Below are experts of layer 8 (counted from 0) of a mixture-of-experts language model. Rows are named router (the router's row for the expert), down (a neuron's output weights, with its number) and show model dimensions 0-223. Each number is 500 + 50 x the weight over its row's rms, rounded and kept within 0 to 999. Numbers have three digits each.
Before each expert's rows: a language model's description of what the expert responds to. This comes from a sample of Wikipedia text that the model never trained on.

# expert 31
It responds to: Foreign word fragments. Word pieces inside non-English names and scripts, such as Slavic endings ić, ów, Thai and Bengali characters, and -stadt.
router:416573508451540483512509478549519499594555544475418519565516496500553479469437555440491506482515487595524552524473430508577447510430442505571478412507501471409524486510542500467517540516436533623546550465500602546485587454455537567427478535497410486455550468455455520512473524399478488385456499535504495558523441542418459487464462534497529521551498415510540507485540501459563510551525418421522493511567440535544474375485465539484542550490478494539504546566511527455383489469590548463422495496556491466411540465600530487549453391405497416457509460499441493471481427359536563435408512485532613510606453478464533530516488524559563549528546547569524520554503582559445452456459
down1:507525481503471535504419573552433475520487481522491558394459516475408474466538445539566507552517432586430488412484609457467605517571568488405507539540492503489484475571478486516525409574441567450539540524499521468483504538515452488470608572430495432459416504467455572542543488416441470549466536500415481528479512438435471549502624482489566494478501444563520458504440454543473518424497489498533464455428530540550487423441552463534544562506572569449532459534466450482462490492511443485517509477526473443508440473563592532449514485541507501426457488539457478420413560469533452566384488472473496452504575518497535502525485513526454574508424474598439548427455507657510643559388
down2:460574498561553503455454443511418593501512505430571443509508519566524480545484505480446432453438581559424536523413406540499531446492453580531489583463454459503530508500485532489474482505492493582431482553540416590485469583494500474698583533449584487431490478521508495388534424514404450533479520499487474538532549487516516521487553490503525455479441560511416574470620495496584508477537544438562499521426508502626549412532546560475537498473532502513477421458487463525524571466479443491443468515540593437472527479524463494420484534355511445466511508591570436404483415556490544493540558536452502482499382468477556513539549424514516435524435487526463459460569503517470476458519
down3:593435529513404553536504502455479491527566442440527501525366578461508462445591421516550580597455446483541446426500513398465567476477488509534462565463483581510516405444507573431496500516542524393470455454517487545456439463450550396474486469559488466474428508542588550466503500574427478418565449538553508518570507430488373402505542513472498444475485540588419480475497565531555533567604546450539493526471565581540539553510578544456477464517492476438555465475450465411526525525434521528506520494531489447530549441434463549486500489485563505451488507609503528428552580509432427494530491483507390519617498495556469493486424439478493487516498481484484533586554495387465459516487
down4:446471557518518498577529447520532419546508508541484485471529499384574535474562532496504472661595487563476436500470537453517451545513511512453470421420516395571568475466430486476509464533365479534589519450514494506569565510471485524321491560528450487464556507422511476488436472613508538498539423455536578459545371608534533463501551479520519517507554501513498476567486567478494453523478509458504500526535485510566498519437505460606481463511523437525458477474537541512512482550507446532541378536448500529543489499489476492501527500467599571513537467476479477577489580545540462430487579550517512388535654496536533569460533520586426525444477640513546528519549452458526476492498
down5:471549490467560477565483497471580420424568545425503402532434405484474561522495438530544494487500445549430493555494521471486496484499445546502510587467473563472490431488431451509472532555606492558527504519576549534450444553412557439482528543525482515456465476484632475512387522604477487520528497418525486488550617456571482475489483350439521526533473514607515533531432493576552547514538570454533424463484536426519542478480526551420460438477465478480526516504487420527408570485416558562525541524522568471528520491445534457481540417430509502489490432597592512481415459566470373485537515578514383482538493442487443506479476486545568496417446529503445520444501468414437496560524
down6:419515434552387469489549514558510530452453432534447583482521502403443518387520511474540567493595530505528482452528537514519562485482525483496469463525422431487528482472480560504505517476474549563436379384491489538516486522479502469447494498576513469550490343557424488559480449491557457470505540516480519469509470517421578509522553459527564484495445474636474541468470523436433476597417491491463500484544508579486487560493509417542537483547520540488543545638582514518463540481395508473412574498500462521514537572423597559550526534471478509478567567497435465518518477493517458497424538466550533405481487492437532482608543495508472491390415392430523581522566567545540563449571
down7:364490499552576511483469474602515536519422521477484458485491528530447467451409602460524431488446470537436507517376471474487440507495451518509437455533519488499599375450594492505494499479595504516455440453406524536536451545445516557464502452528450521526575543568503621490550483445510470425432537468480443478494533527477463501458525622546515543582528462521546457508532475463408479433478427579522551474527578627440500456401538501452513437626498516552517546439456559536502530552500514414522444577587571501456517457510464540487543459477509553538518458524431469454518491471435511515352452436472499509496505537437589505559466515496526516385516553477487445496485416522516585475480
down8:532483427514526503454442541506587549511483458528479509525472514566459496490505436421419481443416529495453512624461455481465498616515422522534467562459545604480514415479604517435505454577536435483490474454520513544315446463503543407500524476497560561447485484519523435549615456461504490531554548503587496538479509476580490552475513499410463524563528474475535560431443451530545491516528520505534507440500549498545516410538537641457502505479542424481586498413447563519467478449497499446408546552431453456523475414501544495446523524473530468481480461534657458446454474548483506452488457625451420449548439555545472390440468543532449519507550514482449490535464473483414466488532
down9:459495579432477490578480505488549594458499545508559452450324537465554556524400522536434478419458505519466485492512497490404547451559468534525479556480531458505530632477562499519502499522566565446515454501502405442407527476484556483529449504519556475544476517479550486493465598406540469475527485537482464544496493520511460497489470424415467562584443503523548560500520570509538453467488533535483510498539503493471567495491510629522467517475465449462535574531561450555496512490410518465491583501501460536468545409552542547538529571450427404444493526543526523629506578501431555460395506500445423602515400425544566583470507391505484486548444419460544503466495614489408449492556
down10:508563434445504412545401567537491544477497471412572435594511495515506501375413501477510506420467509509479572541494468403565477480482459604496462548441462499500443433507519453505489470479510504517450594493504453513537492482541484451553453535496519541431505454528526502510570503463525454610426531430505444462470518462442515605442470450504460491486486513447463400466431538442475419455488516532545496460577582540453463433619500503482498433461526456532473516573450463511546510540523505445534588499646545505537487434480449504445496393541490591461481413528579476420420401512563460482497434439432537538538409611481542436530470560511498519400497481436414483448487472458571567554493
down11:462447547540482528455603395545472518566476514618531592543536508580517449549544522494527566450628579549516507449547462460541487571512470403531537455522496494582505493482499484591432557422500529520474515535483366505539501447530493446490446488502601495550479566466422537512542446513571499519578513480433516484474534580517501420532486491499547508449501478513540471471495473566408564496513444566479651538464503544565507528504434423533559479431369512512575470462597515450527434516463532605556512500429527547480460477549590534481485558479533623593482460445408505448511524464504415474538416472515534541427574494501436509426495443514483449462465535584562478495523497581509526539504
down12:403549417482529466490575535477515535583529456418633526497520500408465449534553561505492485429541584556581533490467516594576525474530437529471410470483439495472546506489482544425600452460548503518568514473425529557460491480411512533512520511523489531578507471459542502508530425522570479406486500596427397496517496486423484480448447431514544506463562469592431500405488603503602527513497468506540444515462557454492489524514535506560482492454586589495590451486468482532546566418548556524494462461488463487473506445495418491647499516459525558493523499564482436537519464419549460523484505431505472496535536404485513555479459550432403471526489494465596428508561482443391363487504
down13:483491525499449464462527437487468456471451538446569561458569489436536519518547445427553484562471441527505544501492501548428536435501509435485470458472483476510530546433419514398519551491396560430550525471455389513555554467492478485521490573524419439490578594464501475625461534598652496498558461508482492453546525597497542496599494551470469484516471468464585563578410538543430479512498550502355530550485374500450511622461479500588548496500464536509546498522556553447468424507545515546541443507485547468449394523515439517558373473438472515462507580560496496509593511481597546506529524436463484500460541465465491552562546448414514561526442525521537509518516514514510401479442
down14:560614540549470513495487489506463568434492439565430423570445544500468514430457452492558466491467401443408511483452633474555516449512477584430512425516571520499479550480506490484503434496417470511489518548520503386591516529453549475443411561552655483517529506558568446454463506537508431461463548532547530515470503486473515458509537493380576439499455497553575499479368414518516421511535460528500549469523443585554512580506544404518474540415455476463547540537546493472465474463516522497505434515500371560525503582526525508513449513525558500450477565537489520464545611536408562498454602456531554485490521456468539516519485430439475522595492573517592534436454493493571569477517
down15:456410383478450545570480491389494549531514500485470579504482554453542543479474491492469467479481510521463470512487513473513495583578485535482483472410491506481479460463534551486415468475568469530478497451505526506496460447482555455304570484451538527490496467518541508555543499788430508577566455464503515468507512525484510502516507538519520516522484556514460488499474485579520456444533483462446462512522485420468522721492536530489499529467530482518483570489486510543450578512526495514536459505546569455455490540468456513490498506524435540526526495511450443485539475545545468522559452525511551438540497491480445570489481504486521463493505499446529455526486504214509524527512
down16:496459539517522494432456455483572492510433454491451541555469454480549536445556466491552475506566508529495513538479545520473489454486364539504482484425518506493479496472463585573512511564489451559436576589586558564508497504474468607494404603510434491618465528504505486493484517512609508478511478423532531533431483526497535473521533525503466532544447506449540513494523518407542465603440521485561470485498500564515498434559510523558443479514490492437520510470496380501519519364518445552408491484423534594525515509506444553436545464447459379378524609589439504429521531446508571468442509369567493455648444459474496502577533463401490501510530593461506507490459410553576515491539
down17:542470665464438490483535553535554552494522472411493528495532519438568523567543551573536443460552523526511522487448555499518561428524515529499620563508524558512507490478488487477525400540464563458458600469513441480405479523498519454609500477573495504451488518492465528508449564241507550396586462515500456488525540448539424484491523485505469443516525459487444528548514548524497396499529443545488468413516555528560443344507520468494500442520574571414528565491441495503557524511475546507600434487438454529466580534512458508461503596510439517479504493477484534504575553525451472493541507545464442423520493431516455503546473492465501437523500524563522490513558562652529482520486
down18:492502526556516519514467467531538400409435461505480550530396507545494390506509525535501460490459499475487506429572463469462481465525553485560544556541480552505541616613400490471440490436518493437378460495484548458437546514525497515535503556446519512493389446511431539463527527418482575575519503425483483548524506519547482414414525497483515437496487503358517583561506421536561511483613522493497494487465485476521520417509487532605511574497493437407497538536531515462454460458506538530563626458540526538440526508545548423474472488524478470425502469407487451475537486628420531453598513523599427547517470473545480476460470436400481477542389475548377498502467533502534531460601
down19:527473592503486539497487547536535374603512482575511443599531454536572549552493467577583440509490481543503458472485417493453464565496520447480508466451558522524466537514485487460478549470479498474482626625520472471462440597471512478527555583519589405442465461555428563552445568479494585595440599484470501508508554538542505509536523403501464464545474451386479556530504455539534560483458507544402463564481523542539535486490506639558484546550503345475471555538479437583436526508591429537502518476519459488534478521432506499500481503507550575500463459428522606572445512485472531526530509566575510542546495502487518493464451455418513523497474527320535532496496471535541496497568
down20:483564497496499489411516445476507531449501462464491466528408415552490517483434476458384542492524454500481481458568381522465520558423520488566478529492483543491496610485573490470481488542588425439418496423506494508409497531567530495564523453565450497538405432535441538415519487446501584527522513518511493403433505531530438466398472506432495546496522478498464418519404490509474477511591431573378454457547520466498495527503508629543549508516510458512611521428508581566600567524549508477426579531572543481479553491419424475448591526558498426475506548563505518580443436550486466532548504560519499539497417583466521453433501530534423551554451380465506529483491453485558585533489
down21:504468482514544509433527416596482421515511542498508497523493424495504429479411512542483469549506482411453513403620579528476389403470585490427494485507502530533460373464461518494540505525607534424423556527496495503488502562421550520392543548493546523523521531474485586500428442490440477536519447467597528478495467507500498451486416427575532430490428489555510505530431534572466499554530442478502455471501478487549534535498521455483545508528450602406424538493535434463536403476477524572472506505551516469623477584504524474547552502502528602396539473451469531493446590539436471490497460433586571577489547420510543580483547484507500501398480548625458470457495467479612533537467
down22:459542504539470556569526498614435411455540458465523569526435509531463428440505434557559506504572549472488479431516495491481438439481473414448564445550463479558498538572486555527533418494445445408492471426569511511535452478469461476566532481541467620470406452508490511466565493443442556479530497453449507496451586511500501482486490416498548507493502454502484570491496535544517635466657501506457453532510560506411501523537563478527583484470421585375500509507572551494549535523420591555574513493554464510566515400532458537535607551443384494521463493466455493389484486546482427519491441592529402419558466483517470523500541481480468549449568486541508524516483487370523462544525
down23:494508537466454465526568473405515598608436544343499462441511427538560485492435475501515533601525523552473509529455506535557497442484499497530534518487588514518531478514413521467534479578465529424491526496527580462452462491494562475644444514471569524513485422463445563491495534491545429565483502486531609350592551538557512582522487492502446508515518476441448440590477460526534440474437553503466519518516480474493492553534497588565558423540522545452529606476543479509425510478526401421446488450489485479442535463486501510469468614541459533560478491472418482440506481539602575527558477475470500425446461472477424516527543557470464546416443443534607481579597439529568452521564
down24:471498453494529460527490369453440474435519433554421521554474493469423537567479500454533508492536538387488456569514486547559548509458516472561557526562439470485504507519519526523592469553480459525605507469625597382451513492466517573339496475446444532533542603516502512561442596485512527381546510473517436490432444554508480535505568528523560501565463416540520503474363511524392524461521409483507475546497496500507441556448524440506478578468516572442533511590489590544505507443521537532419462467480491517566610522508521544506537489451472525399512536426537488477476565536462473507474529522560474509445524480406551477437553464509386506517531521536501410485475494400572522423527
down25:501597577546470502464506461555479459514496433447408525533387487578500472591499454562520449504470509455539507495475472484469411443505517495463490528494545460501488465462549534509499456473558373647525531513470537587445475551518545452676453553488583491483424496494559615404498505373503549474558498421475514443462512423495444526578507455471509505539503518470416502464467448499583517468485584493548427528519561457603436471560504539542498386496512518505550534578591474574464482464583571486481517489533483456452572435482525492465545521517550507508560568589526473555462442525520529423475458501557437503591484520508467503478386476551518416494479556406572502567487511472475499522592
down26:527471439426480535513531533546447391617463450406460556551494564616534517479502505503487475626512528495521450486548545587522477545479525449495504509504550420527466534512539522493519460453518541447545437523392402533540599478460493372478478581494493423506483507528540527536559482526565578516582574478487461456433465527467488537519493552513534550464535530402484536556490518500548589468538492462497422526484474517421468558477463467568466547539443504622492448488584546533552485518437477558417541503410384428558468468550516470562472495492461570503489505500476477535369442354546473487506433411538536518529537500566474528511552511521467538653524434490594502553533556434517473481514
down27:562501478496512561487619572516558530410421629420472467460520505552545450357503440462541561512507482541471517477522481470514483526471523523491490504562405590483428413538478555510437448477553555583653458464490579450533513500535527522462473492421609537463491488478505546501503448495595452490490484470508603511498562584464505478493561499513526570571383480487541555496477393463477526572450448539483451545478478587476489483547642534536478442508595543532527569559519416517494510561543504473504421523536512574530484596530488551445434528513434375456562467458475520430447458490519528511500529443525507424441544497512496519431482381464524478507437494478493485464518442460479564517589
down28:620539551465462574495475458439571568466458526454529434473464539440592493487496460413470542431473526626506515470651541522510521457456559460516443458447533484552557493514503509496513577568491449499497551418415547547338539451561438506521527503528514533571458488474496590532476472293539475510437554483530561501517511471503459423588466509499486475494366492501490437498450504540548507587476530529471460527504517440430525582497474494538481493479516512500432598472569488609478475435517527498481487498580545453494441532484535501589504508553574459529582467568556434564537465536507617560503466574550491536479407548450475481472515462501473419546520544532474546557522474570473455492490
down29:499537596476537546473442579587504471384553480566455547546432507489480500441391518463478516426539469506484562506525552440460541641491498483496502565509556524515611420493527449527503525512551531459599523517602423475478519499442510566483468423514560434524406508470508444492555438445401434532485571510538446460509503438507554418495505444386515453546484497472495520458542490535532440495481484552548472451497417528503598499545519577429592489541454523541554428551460500542510429487537469496489500531601540415539411528506475501505617468411450461402490609518486498476508478457464502501482521642511498414466474483505546458452440443440408432490569465444436565480537459562558513528529
down30:520518534443494515435447531462621584460630526552469502467457508434427479470426506421559433484467534558522414460460523499539428500480521479443510533476405493492451454541509513529557398530538481450502526457496603485537579498482500451415551549503554487447395471486523561553529509529428482526509436488471493471580518448555445556469514437480573467485482559514488498468470440460485423530486548521600450524511468510610415473451466425510512571453495539452572470605580553522510500383465537542563494467517573406527547456487558506415372448467589418484478615487594519467560587557439444576562517484537446512391501492472485517498529433453514462502453499475462582544511498514512531569553